Experts of a small language model: 632M tokens.
Below are experts of layer 2 (counted from 0) of a mixture-of-experts language model. Rows are named router (the router's row for the expert), gate (a neuron's input weights, with its number), up (a neuron's input weights, with its number), down (a neuron's output weights, with its number) and show model dimensions 0-127. Each number is 500 + 50 x the weight over its row's rms, rounded and kept within 0 to 999. Numbers have three digits each.
Before each expert's rows: "gets" lists some tokens that make up at least twice as much of what it gets as of all text; "comes before" lists some tokens at least twice as common just after its tokens as in all text. This comes from a sample of Wikipedia text that the model never trained on. Tokens count by the router's weight.

# expert 62
gets: " ", ".", "%", "000", "7", "9"
comes before: " |", ".", "%", " |\n", "°N", "0"
router:555536414468473537554492537477585439503493402508501567525466599464528479576424469408568497514563485518530562423465464554474495536495446554445517489457470577541451511476418454589499533540518427496550541402569483472474511598505467505493545451563539517504549553554577483526501403522452585582375495561527538497553463483435497439380507400533544402417445585485473569414455447544469483541525
gate0:492461526580501512446425509504469459463557448490578511568509428432534554439452511570423615515562420486408506468389529521438492518483397503547478480548461551500420416513397491535442434542417458524531538499574474476550510434477489430475510450452410561555590569415540515508500530389522442539548489566394435570474519483523506437479512467443498462474471544490546548563479514500570527434533
up0:493416450503560462439533568500484508491466520565448479516491572512584521525466505515508431554510574486546452497352517492531544564590519552478562641515456516508387416557443473491491500539446454513484438428476497473511482462479470593420471538439577523556532420456472631483568552581520523407525533467430511513523543463537520463532461501463524403516498569503484508536531465508464555526493
down0:516453397555387535446499466513576507531548614541603482408469472510525505525422477501608517482489412595552431505471456472442530581557514485440470519501430518474571519458482476426507467483529489492443472388517560513469500575522554495503439477491551549484518478537561529625508537422510529529536417554464532426456508499538416492483488503501467433539456530485592565487469455479447477460414
gate1:536416470590475428500573448540507574492615489494498458584432534462568491560522539488511524477489443564466559527588384499422483479485484484425472555478510566513465544530485501568447496551485514483492472471531450452498481546561566506513464468447438528547489611423502536481509512361458562590454513522468492533547568527535519491542480497430494472633395461512599541616563410440471509468524
up1:404568474447493503584463531470517510619402448418410496574570491586494486556407434586474447513584471501522524450359538461494489525573564524578570493508477420499456474465551499456572558493407421595447562587478466596470588473356420483426483421567509482520451547507512479508491559527435496467464501489467516543448418505471597537428461509564615520466537501550444547509542463576538478500523
down1:522497616425480519416487503519486539475376495558519532545501455418532527503435528488499514442570486476488489539509538365465441496505478539497425516467505425587559444506463512521510486464485511566461480460490565389499583548481442463590507432477454508549434500532551477515473462517588573532527549493477492466532479468642423467598490547431537588514537537434562539490562551444420532594433
gate2:482431427597627550508532538560580470496432387490493446495544497539509437613460463507514503498605471496557487542519533527583473481366574464510560471428545457520523496527513492451477465525546557525579450426563504513509393481560516501587475517451477485558468453433506478492574571518435567497491507492544425490543531524584430490530545499445518604678458438541513544442538480512545557442500
up2:464552465559532564488499562475457495462472501468498448442582552486516460559448426549534516466533500468555474519471477593531515522511526492401521454536501522468494403458510520510420532519538474438552425550523553551519546531598519576496481603496486473525399458515524558473471544499587479526401546519500396575512511464459541397533521485513492543531511507541436422573438434448523501510453
down2:514509570438542491496533526413466522525427565408445562435433523483452518503475444563573559508562600538443499473515500579419487479469607505529496537488462533480440456494491475405408463428517541544430478501554503464592466447518572494498627505538533477490544599502559414553527503409550585493506473511495504486444524470484490538544486495504519505440458503555463531445446511432562507532495
gate3:470528522560380538500478476589493578567447547457480456442537557493427456523489512514520535480451466548498459412490394578535596490481470475503540500505487505571488479438508454573534508458455506450573472519571536449520478462442561458425525421497484546467535520514576556491431457465509532518604513475496522392547480474470546583451416496513508532527484457412463516484407466511493613461548
up3:473454536497491480629578425480498504491480428503421441474540524455393461474438492520483525520507521551527527520462511477463523465542474476591514482457388588461480458498525401532558470551505535530528570472518436511432527491525523536589599482525506528476453582459447457504419418562553508540509518492447525534441566567515498561452485490545437515446518604434506440415555385445552428464529
down3:448515560459499455464534468547483537527537447553529426533433484531526582469562452437516449398534536465509518527490592452531493482526511529457411469485562525379448509484467585628464468466506483563551506522499433477550570443463498452450486441558497529499461471488484454490535644437551536409444439478446489510470526504488514539497625664511526531496517488422452496603510435449349472479471
gate4:580575508479600533518466494553484458480568510495490582467650515452518427565473548462537450461461502535459382492383449403532482534543545481419491505560515551492450473477532559464508480527431494484526391494469458504492540514469429581480541472487474559529385458552447544484525530497489442491520414429523474547486376470525548423507464598586456560536543506468503470436441468480432565436530
up4:593418442555563521520407586561412488554622517463501467422585571522399573574482572505508548485500552520490519509462514502471461543437494507388556551396459472616467449532537494552524454490477440446427474556438475473490504526518468550361443405497365550496473483564523521542566564450476448547505379540478401498533499492522515506501520568610440525479534486482549484439520562486493489493454
down4:551536482504559513431523593511515576387530503484501537536522427468463419450459512490466480456529475512515425480508420452587477480551487464557547451496509433463431513552511505436504530485459485478489513523489560559471486513424504497555472449417521577551535549419487548529530588502673443482508521550425495622492568418480532448447544400377448484526528536538551504543589568456519456551489

# expert 30
gets: " in", " on", " at", " to", " the", " during"
comes before: " the", " by", " a", " to", " in", " as"
router:511557454510560459557433496501470454571528466441521383466512457533480538427477534517468455491559475413551433501437394492540363528583526563527563516527401505547574487458498541443541499505470546505506494495486523476427452467532518432422578573469483489515437503487479539429519575439576559420489395503520535491439514457414443600536580587499423519586514490437531583551571584490459531471511
gate0:464530474458467465556545383376553395516523524524407458485476552427541573575418510454473527575471471488512467493431488501444563508453546443425498500414471551452535498573518534475478544529535510507532486538459535466454443588525490567489520530530461553465445443511569493533410504537564408524593560486505500529500542445516423470554472536494526546541413463519548453514530514408519449469587
up0:528441479411523545553525500475538552477485449459543442485556553547577485451529480534542487578653476460557501500503506513511472518474450429489427526485423451473519540426517496521545446447615514500397510493524510435503534442530618505566495498482515318585446526516432519507473478560528542418452524471529545458487412401490490469505448499399555419450510518477517576335568435554528473499463
down0:447522539471553543498459580511393450567506526504526539435484519501410574472510498511532526450416486546426563605416585551514444566553484506516571499512467517454463563479472472484532467404405544437445553527537554541523440429561496407538497507491515539486491525481511473399659585545364538442473461531510501583549531476528345512595489507522488494510557499478485458535559565492518513532479
gate1:520548470578525461486548513476585503557495434361456527520489599428480520470540508553513552564419444481555479483477477638496528441571479478542610481525420510471458453533547455476531438577468500484531360544534459521470485519425454466398564505576522465525389435504459427532467503471575526500429553561568460549521505482574483529496609442475538400471416481484525513461509569460470542493554
up1:491504428482562552561471492495490513483467497542497454496471563517501496513511486549437591535496530508471466483511479497526506596539586482492526409512427406555508502480523503412568526514471453482452511582439552449487518579565540504487430505494491492503500426552436547559498531574536489424540607481567478498513576481533552453563524515522417541513480562443504590574464535516524527492462
down1:541583472633458486498521562557572494484510479482526496551482457570423543472475604510567480519526539408462609530538540426448509528506486524532499510441439543456480423542395526534474514539473427555538479488559477661499419535456475514446515452428465493521526501414449557492532491459487588508646477489500515442484524537473357554484516506490453462469589459363571520543468458438535430580548
gate2:552427522382558525493488484531528480508496464530605534532530541491532541559510538502522559561532531527512548474458434520496462439451485494496599440571524574549559536476542545554414619503423517432573566465488497405444538588410474548422514469487533562648474487424451428551464501551455482424401564469556522479484650580509539485490506471461466412587540434504423489542504544502513452454462
up2:487491525441579457525469564558500514424470493538527513432519495595476365584460417474528445517476514438544524534347515409498563502469498434450506527567495616560581548493516457624449489490608486502492553473506476380517471482534407515519436494536519565558402603513611474530514498549448521437481577464460506548493574483506516479517536465450540512452479483555476505487522535484439478494517
down2:501498402530549518541513473486573530496556543383566416499580480534497507569495552429467529470517558535524497572487466436527580526478439504512565477423481407577511551382453584420574403535539506486533448559456545580434466502554478550535424498422534556442514454550574526487492479418486488535498546465440533531475439531571554593452475430449466435469464484507463492473470511510558454537466
gate3:457503442438455574524558549424416499555467624523497560509558527503468474535636474546551484517554572377561539474484538490447492456440489563554456588490502422486539552429507549537508516497595501569466496427524453573537504544517498462520521440448576580478462533436460493434528529501495505589522501521538443532526534581487427424555481509457491483488428481517544435490530518480425558472467
up3:591541561556508511549412542484497470517492520472470557433549482520520499445565434434589455435544450491500587488448615506507445418471565444526588503512385490485524495460538547516440452430516514516450492497461461479535505534513425440499407553502541467469614488438488497460492463485528626508458474589493473596510452584509571527498411529431462409467560425482519539555544520577527457483558
down3:520413524583490478519517476508468540470571546491473507456423533479486465442524551589462519536493497560450548403405587552493506456480490461500508527507453561515492509520489438528466516480562438462388427430513562483571523509496449443513475470514485541503569529519556591501420483510449516486579495413444526446571523496478517466408570520546455569506508465575562455511502555484397548461468
gate4:508524430476482538466510516448471548379460517448545504502520539527514435561467551570501477504512471373525459532461470563430420498456479501526549562441537499532531596495535441401466583582410435549578497561465532441468513538553494509576506609426537582547520579507495527579442479472583404535517551517537460448531456481532426449444561477586472560478481530482467450567360534496410491505523
up4:465473540489466390588489550431462528442446474414530482525492450506541524557496526441558556550571472411581506482535505495400438442604478546625526488414503480461440453502507572445522495367469519544495519559464478548435618536475474455462525421474521413556535416485521529492439461484434540519436458530487515512468501486439516472463582484574487529525446489419586436419520405572433480473460
down4:411575524546557507512477556504460415532543464607597540575426492524584477529488407411494439402505416551451485374578437483524437593497543563510477578524542510440432573378522510491430439513565521545561454478484574507469481500501481476549520478464429496440527552496467459516563509473603553449409501496538538543498561453465488520480555472552504570591539578487428541590503593472464472471475

# expert 56
gets: "1", "2", "3", "4", "6", "5"
comes before: "–", ",", " |", ".", "th", ":"
router:518472501510541503507452474477517437536456463464490514492548442406465540561483467417527424440590530469478499597523484479473494493475455601488412449400524588514456397399449522562452571555543632458523485557504448471546498441407562487494429450429526506512456551468524429481595455481470418430486433397521511492533444464550502568496442481509486462563520543441529465511465445480564582454511
gate1:474520462461416430527539554436533474446500440547515432501490464608544605536501520514499565585566481463467488464498411496561514436501465435542449561446521483555509476559538531453510568471421487554482481492437518522538559456524505577491491559515478528519500532489505498687432441437498539519521546511584497499462520482413503486506472516550569450617525543533544470588548511552502494529506
up1:435467521535490568542442566546453585571459587432529496440516460546473535571467523480480499500494436554486516549481508557433551521548579631460425537460367527509468524452542467469520451557567557489397535532464448453468470477475476462443504435474481555488439506475462513509387580466538451466491473496569468468539458551540500477558338509545457510571548443452515550507429458461502508464399
down1:512413486466520521494429472479427467572477497561376568554570513438496465505467595516467524474415534508552548464475520540439533431596564480590468418543556545421568482497599415381499524473507530434535410531630449492404465548506460490520558578539509512541472476500413543476517516462462422516492509473481491515445516423511517459548487551506541528529511461463386551562524482502494424546518
gate2:531580632525495433502497547482529619519549521502482545454530535567557487449447440545445491558509406387524520462531477523513545467617537582484550443433466490515403470506395544488520510500590458514491469499557502468599421443516591485475465478583456499489455479477544528619490474584503408581535433512461457442537510426468484431499478502589488496461513470520544510405543521532533510498529
up2:462633621461511483436477602528520545461499496494495525521502571511492526450404607603400463389483506516519473504488504545509493473489507595515544567478497530532526459442524443590474495518565446519469509505508507476539525547528632444552483446480470472417471402516544470591559451498578421597595560548521463423567536514516532444564422538474534489493475381549528522557456597536529551555498
down2:513551513500466460419493494438497493523544456396432463481496546517518463561454526547387501575635550553521490542511443541492494556532514457462480500536515492446483462490563508554426566472533464583543471542449414445552508406500487594508514408504499516512547614357480454534576512530459452502535548525461537537423540555521467559482471442590532549575486493455473424563532495567510485540441
gate3:441517398507468554474464536550492555446447473511534526498538529591458407462483453545457432585602468532534555527564443482494533534625512511517487473501492448429518541503587537496493485500481478533574429454516452603514428497492517460518415572562469528561473448534519486474487420462393461402588486461521516495509476425548512574542451388577512521515626561478479533567479433509436508484509
up3:460534447464476518499506535507521547437463580578422539475402532466442493489411592437525596455582487573506494566586442498525563506460535518497469535465459489463482519512479553570450443483443457531500548498413528562536516478553538520483536553437558478518539471597526556499473459476566508500552533493503524466565515414519423509513481513463471466540484519521533466569496524565490551505492
down3:439474496572454480474497548423446470532491537431540503544551545510618523494435541530419413505558492526493475513472442458527539543512432456560535544469504457576505534521501481456414474482531504623504537437469504511528489510547591471500401533447461520469562400479537545478554513482495504564458528449598495567494553521442522582539469516512590523499590551567550432517541581461540429585475
gate4:449539527492506449506561464451536415390480444562516531470493428438478542420443468485462485523525596478585455529477541433511552483487564460482521545518551554562422423430443512476564499465546557514466374478478506503543496433392446515488525599481605449492482539555506535515502568531466505509491456565443462483487628488435437534554451534468491597408425464427400531535527477504562412442527
up4:499506543513469592442406527580527426479469421503515471521599438468507491513439560486507437446490536584539436495501431503431480476609455507435449505450475570571461531464500518514545412527448611528480479515515557507524534518481504529463532524429488565448540426535555473457602525467448579521511576502496437574449547543509493481510474454432442435559516423533442427550448475472453509504409
down4:443568611469506533516535341480416553596446505416429487550555531470433466586492528508486562535435435525558588458547467554523507417450458506490520507488476468444512542537406584514525581422543490482524403505447524468495460461512577509404454507447468416470481430430506489583492430536561335557470526446516509477495510562524473508516480577563524460536480428506506400575522465448485529478486
gate5:437541602581406453568466556531572477543566459470587513446456416520537470506492436554408423543438551558529447546436488523506568495515507439567534551471492532525535484444519480548529494589509474484467398486452540462567434504542460532521448523486442460500560561488407491456572484546457523551443470514526538567524444395511558440502518537447512586495416478461551465534491412545519513529566
up5:497566553599469447523552520506535482470524541478649541551448556541542456607450453538471560518514479489497412532462511585504549436448474500477508513489431473506448511427468418542547512534518424476512428476467513509511435523458535512513458416493487499497476542434449551565533548526500489600485480414520478506574459383483574439567438519439461521504362509458561418490467435602546459493552
down5:508507475507566513509556405518486483553537436533557510569471502564409528451489454448433487491500482491495595554508511456432518522451511406485537495515541602387608470410434471567500410510437594517491474563594464561430426472453519572487548543486567562531433426472509534498477479515531470521480435484539532507548562576475526423474499496463535461539545411422483535490415486430434525554392

# expert 59
gets: "201", "200", "199", "202", "198", "197"
comes before: "5", "7", "8", "4", "9", "6"
router:493557540538521479539337444449519404574440552570382546471440443478434367469458465486529496562543573522424484593470546568522482504517567536569473426427544449456421445565489493526421506509581587549486516451527509563520448552435427518472460564506464467448483571510503444495536492568535545535557477513502521543499506440574395470469519423442571522473411497445573572413529505473513525470522
gate0:460500569560498453552519505561418585524511539445552443558564445441543474520637446519523525455529523559580539584407541528471545491509546538557380473536604458523495462537484587555465437544485545423452486482498512467528491520450548483518498547462494507476514484486528466538531570448417539509498526487490473449500503468557467487438475427475462553571522462486487450450436610507543532516419
up0:475476434549427512464487572445525539555595538500487486439508515429562468466578502435454415463461499494437485461448474588552531514533465530559507497555594597526523551513513579605471471586537445428463528532555544523453515499450483571493560508535497509423491527428567544506429532542456511345404546507507497471567502447580524494497592488499531513521567561552509440487487555520492571506458
down0:499416594615452486414446500494527553438491599432403458471469457480423626571535590483436562514559490513506467474572472462473470377547532462432442416515433528541470511478484527533458422470476502459545373498467520531492432546583466508589530503455455535574443507513431486560442423478487494468552531541392540439500542540424490458545504490464607503563444480558620457478569505542518486497590
gate1:498549497498512593531553520433470507529507435384444487446531453488600550450487434440471501493565419433436405516532503461455518550552433549533480542493462542484475523487528455512506564516497508430417462523553510522376575494495423470451552558527574492504543438534525524533548557420609490502498529474524524540510496498611513519576424460480524492467537523491523536551562448499503600497422
up1:499478537507465545465492497481520529554526562480568521495500596448525529541533498481468485460592552488519570486528544517541472445385513481473463497470465567506514534494595530505576437410563490487490560541598518474432450568510478483477522359507553514599448549548565475486422497472465534486500487541559532406456475474455497589380551507543517554490580484538434562509580480491465481426460
down1:397400466464451615502489503421524438454502507444530563573554514596500453488471574460441519528544545431493524464525495414501529567476582483479508453441496537554511502521500527431590508416520474430503512500557559569552553460492561447566452469607525508528513538520558496451602404497423454550417483527434469454484566438575454521504449461497551476489547485523504508447534539462582509487402
gate2:441470518466477510517470501532362525486469535466517503505570608474458496465587571451487527590549484602529563616465501547461459553543442522610419463529485552533447351512476490549420519483461449457484386572555516535451527504439567470453535467470408562461534502439523465442512574458482499364463571544471524449512564429453539422572518520482415522571520575578517495481501542480497525558414
up2:501557485437401584585555483554532587450503465498472523462557551493458559448486514523474456477537508519564548494481471469575578418538415497443599466541526477547475531548540504554504489551473470414417451512542505503554547515546527444437548493423401399483463492474486505490506491516484473517586528489522504502432513411432617416563527485549516536568446455574486442541545464561498420516523
down2:424488538601522587449523486450527486448561510514472440541507504468523449400523517449526471512572462523429454526482554499507505508549534554541507464446548521518482532477481490530586509528508534476437500531592404440513495515501486528602569509509454566442468488589504525413561503525435526422540468501464559511491518543586480454474474441467512528503503371535457455527408516469509520447571
gate3:487562542365426434530451509575440549522466529483545529432508499488585506480573542490444504497473590551435534545525492494460526439580587517574464587522420518433480458414440390562520502530468489411481477470531506603503474474514553574420567540441488426505514522429595537483477519471506491526527454471520528516486447424507431454484496581435445536507554456474475420665459454539468500487560
up3:527517399574493505489484566520551510478640432546531589481467504511432535564444447419491518468523438466599463482464531473541423581492492522446518501360551550473521464441495587450467480577587535555506561494431472483529539511602448491554514469478483455497477529504361524413486429479500618437513534477421513535504574449502490460534589533559566539549505490494424440447524495426531494573444
down3:474438467436590464505481546477552496491366416487461551544419553444468491434507530495499598466510490490565540458520421605454494432508536497517471471402448497425460504580486483559539530530430435475546501469548521533500543461527429530459506504564556527485549377526563527471487475469459470521552503584440521512563491507617468573566461490476497489526515457477469529520432482577553532493481
gate4:536444538520501503517445448501460536533513543571450470464547553576496476535517480476457446502455432536558505508540504555467513550513451480357519438416600487423488401445402540461537473505492550501516578573478417486476484483496543548472524494401480481609466561370467514529492571511506544516507505505489532526591454530565385459493470523471544531448556538478477436523494488490555572478507
up4:527418491434478408522427545463487448502503451494580433460539484466554477532467566467532426504472532402397565572506526472462496554410529450475511406482506482471460394509499558463423544422485434553597541506443549428502509475436438514461547541459527550547529620497435523467506442480525451486480517490545543524532554540501531494474446518515476507551510566499468519515503585528478515406600
down4:549484450524539496446532444482566590512501473479579469467449485461513524504497509422515496498525525432477415525504492572460541541512470507563562481453490454503541535431514413477520471531480436630626414518530562370455443501572466511470566523472520495561353499530443499508547484470500436532522468522461467529479441485466494495372545549518492509631536494472521497383536448459464511511522

# expert 57
gets: "0", "7", "5", "8", "9", "4"
comes before: ",", "–", "0", ".", " century", "s"
router:494551531457497530531415519468505507456423519445582526526449527461435459556500516431467543582445476544423511490484532549486469415550526512499445372586602479564502445550446452593427468526444422552461551457582504520565523525543565497509576542473469415553496532569526431507473480457531525484407468506507530575569610423507496515473451481474518482475461523364478613492505461462584490507510
gate0:499461494541568503512508532513526524537463603530555569506514458519481457452469501496526474482568473495427457523471482414496594504530406488499500436527488445571530498565554621522494529398529587422562490499512439472444433470603537543426431497581498535410466479534455464530497502518491429442505515511398467394484528457533497427553481476429560535525432511442485468544549555553472542469506
up0:506448621433443544502489525539465418462501423502510515493479595546439536443515489513528515531518507527539498551507450554563454512485553587538508448518540390469427545437488485487471469533469493525509488509506518574435522504453519518571518522454414533455467579529530557481537494418530387483567398548530516463535495509471599560498390517496504446403531537517470471529484520520523574530455
down0:470500570561522584498401433550427477460488446507469459572500329470511548552532542537602449466517495588511585512505520583471400414518497479514529618542428472443500502431550447448426502591397577495566503567502452379482504429461539509482453549480439435527501508529456422459536550530519484531501515420411560492507551382481490465542509505485475502554462499449522444502383442481476554538419
gate1:480428501482400542472483515528515481459619501542506469511526479420476449456467527527496371502584493499456517484504529516508542473556512513545522518633440503489509490438423476506491565446512427496525411532467496511419528571419489532511460559424490522528511566478408423536463486455515408373410585549463572547554472579457462519519513421628580526562461597519532538417586529547475497518470
up1:587558504527524446496430571478534494531485495547551534517408506556502475566492507506519462427598395472510455583399534553527465472557528496493447484433481554525502504541510490529583554457477497488463505465615479549517553538495514490575499470463528454485488537583577517522523482507583523618532462591572435442498566439515522480524521519472441446487507474509481487501505487485565416435472
down1:463526439542639479516503519516560493475532521437479505511477541457451481452435501452491550481653528524467575383486464514535541528531590560498452495415508563608480437553491486505540512485505564454497419455483519443555451497496534571498538471532476487587461383479543518508564501422530529529520423521481493471502514522508466549463533516383475545561497485609591444536536507478564512531447
gate2:559446529472438575603543558562468525479549551497481510531576578519481501476575485566471432498532570542553510576482562398567557546539556530580517444484449467409439534452489451501593472585550533464478548430477475500652512465482446433498531542497451502563502444590553520548604487556456475516517419539414533454444378509441444416548525520515462513487467600488486440523437448524566452471539
up2:555477527569483531546507470596395551448471538388472459500494623438516535521541467549373428528506458593540536519540600410522474455511537506566440502541421456544421527520481493545561416463487576475489482585468455495463507437442521429490454478424569563434511518481563569504523489543499421477448511535469543476477481509423448477482486564472465513492409501498512430524622552483551526438496
down2:556473447501551512456568500453492466501529480466534480546469419469452528535518519545544550550476547556548471471520353483465496438556514466411568440501536528469468500528480463493622540563530534562483561474548476358523520477481571494536544515513511535504569507497490497553449583404448473513487581509530491584453491445400540495486490479471529561522508442477569417507419380462401581398379
gate3:451528531513549487403435481402423502583496527481503451553542532484525585463475535522508396462567485495482496512503452458442410391471511430511499409558516578495511520438474579431499499534525553499514441529551488525440493509461540580516570427496507450528524417524450484583489445393538526478472484495493445540541432414589408591535522590394492487487545486505506553626572540537576466418594
up3:498414571491478457438486518528528484510443502533548508409495542431415529482558468474535472460476578460462486464554556621431554484527512432502402558418538508444597594521484456619537524433526434552567530432460486615415531490574548432513489492451487551503410515445499536415530524423523534464568391516492573497368459532513544558447451517514486504632538441515458499587492381579519549494535
down3:417368530394430455516527478491445544431464536519482558422522438564530539533464529515511553422566561528567468461443494523496511566454583445449443530454550512496476394538508582499455541396628490463502391495548482575546438449573507440523483539571463513397503472498514496519575533494470424520388426499441519491562431479463473513538532403497527490586535436382518483538559477446437486501501
gate4:517500497495518500607493520431549503629484523574477587452572482461522477476479474504462507419460391455453585475543513442473416418439578514554571434418428533469477583437420448503517492481446477526545554526468434517463497423516422475489567449561380492530465439521534506542488591443507518529498530466556595462516471530513424555443521552584422473460609526416508535590519538441509485508487
up4:506547578555503458466517588642448500513445490472554574491475439474499452591545499495504533403497512502535501445578452515549515418430529485505490521497507541597434527477466407481529450430456490510522561432536429567569513453465551514486455490490539505528470495465478456494577508642534448566416468493507441562486519553464517458499497536533502500500566440465423600536524551494540497518480
down4:477445487591559548481517511472491529536468503435525562512457475517453451481445475451471458571531509514496502414514463549521510507580529512493426480536645469493441505518594467474524566464489581460407439628497467485441420561543455488581472528546481503457527539512564491549470486568541353469529443578518471516614459504498502393501435459545478511438499522460513514496495579526413504464465

# expert 40
gets: ".", ".\n\n", ".\n", ").", "\".", ";"
comes before: " The", " In", " He", " It", " \"", " This"
router:566477479534542548472517550549532451417549470538529517474513493436409557447504463638462453414533501520519571503399479522583542417556516504507411487586489559472498480483454585452460422548482524484548561541562510591491569526439452411586593518436540606416528445579499470462638465511566490405547500448473533459462496542499561525585508593555552425437460526579444486511579421525444472490511
gate0:535515557528461472540504570497461372550487508459485475536489519445549486518434457518503442496520543427430457501498541598516560526562554497524414490363501538505527536434532447420487504621426424697597554444469457462469476516471460505527509516395520437476532511479469417568591502478515415509494521528533529552545511588466493601511547445460494513491499513592554512425533571481544492489461
up0:509461510417521534520483474516550441498559423483511510450452504381460512529635437534434455585518474489464484498479537493499557554511533482467520535567495482454552460492489519437589502418575538447523498543398546536523438558476511493436570569495535474373458532415489543435422460539562529481529424551517548416524382505456570533500590493518467518526412537517472511532468479451513577496579
down0:523413475533449520542396449515453473474525502496499496539451446438498505461510537429568513516537592539581546589490433551580457496586417479517509472453433595406494529480462431553505577465524438448517504574562513521516431514501436515469436520481532466563456481487457574499499467515508514509509483431500477545571453532504549450473506589427487514469452450509585533511426512503497417574531
gate1:493550403518437509427551570398566521490393544510523468533421526549445495533482480524488535614573481500454445521538490493519476558493493474532517502491441571518493418470419514583463494467467456618506484489438505541482451522431507547493478512587476545487447519432417519497545497559403499502562634518498537563516547515614505401459521599478508439433429471515445464550412511486524527461564
up1:532434540481460460483549619501428504475532560487468545485470442511540486519506533529512489546513443476431457513446476472506446479537443526442506575433559546467556416572570488519479418462452504548549463503519431428452498441498505511578566590468501502535547477533544551427510582491470506490495462483494480464489537499583404461514530507524473503560543502492525531511498557564554570523521
down1:531485505513496518415462412566473568442441475550507427524523549458499517533538519587444476515454498532417517486477506546463463475479528509556544462430597515596426481511536448435536424434436516416554431607454370526533529513437546467521548552539468533518428504558571502482537533390517513440580471571525436443453518575505580495447481568446541473543487549525496455549364512538475577432376
gate2:450411516391422537520519521488458538383472530493371539519479510565522514481440401446446457391575479451465503476490537520499507571518468516597548530556437418559474441511562466525540434520605468480504492502476443545414448472477450554425447481534546496516458612485357574460524473446561491550544526548475408523545505581501387503522474474445504451518483473507499456553489478479536578433519
up2:508404501552528462442595543510606582582482516520520429459552415427515579502366491449493610509500461561571482548463529512470441518433539445473498473468534482480470538480461478460514566444495509499550442486520449529471555513544587539533511485547400518460497485477489499543447429443636478477475498456410557517400449477576513504580525510485439571477491505477526478532506568548468421417476
down2:553514473549491506405484576457527509519548517596533508471463365511514514503622416402488534557556493492521596471419529530528509432457455434470576557419541562479533500477458490438567517477548560441522587445511442497469531522473505468493545539528555499449529508423404592546510487436485589492432514488441499447548512480465538541635551481510557479447423512393560448478577500546570456451499
gate3:509526538441526542572513542544417522520502584540517413491489569494454646535497528525360501533599517499476569533382544509527540492438582427474516548512445516356510512476482507455585494529413485480482450530530455491536486593434507395499548394510551431490527519579529492464543481370520493436565471443493429530535510444508510517583492512433486525538494571552563452525580562541547458510466
up3:548566537408562552532540487480552607458475435503498565452496549484647548459475499484474605512508452467571567520494599458454456473467389469441569447448509537488443476478450479496536428487484437481488499456498550486443496530520487495473444385456510399512558570541512472543448528419504522531577502477457435545437341499515523531486387569484468505437474504511501499540454525537501445449537
down3:536447557521567510526448440519478520501486449483437577537446523457450492510505507496504518541407403489465470425560523497455491491524545561638487451522516589555627493491575486520412594495580536500431498562517470516506570475558579466511597534518456494550566523452588458578502512536512545482518524517432421504545581574389522546578539440504492486550512453439407437504469549492560570456474
gate4:454468494496451535549556528517469527512412465455445454399480525504522580514494464441532535430554510563451556452501406540454498541445491466505571479446476523468426456535429553483488535503489525499546534454596562417534570518511525573532525514453561477526494474498498563564487522456462531522532457503482572517593464354593539505411553476541400503493533508519543541527472561366511554516556
up4:499549442539569446520475544474493480516524501380464439559522500523507511572460460464488544499390467459555484518350436563435490597472544473436596510469438416429481529541428529536489529510499499517523430454458421477424462560498551552438553498529557472474510447473464534542556503477465509529536432514566585550486464416477534514424540537447462457510465504512539504464483475489489520621494
down4:464561539454579539508479565415504487520386469503575459581539539475630489388542515517532479503434474486420511543477453553496592458467463498536571517499465477507569496529446500509527447533503464567529512486549490506479560540505501461560576434529558558521434477457551471364562422480444596543552426504533493380427460519469490576515486519539464439459468520408590442566498461447450511487479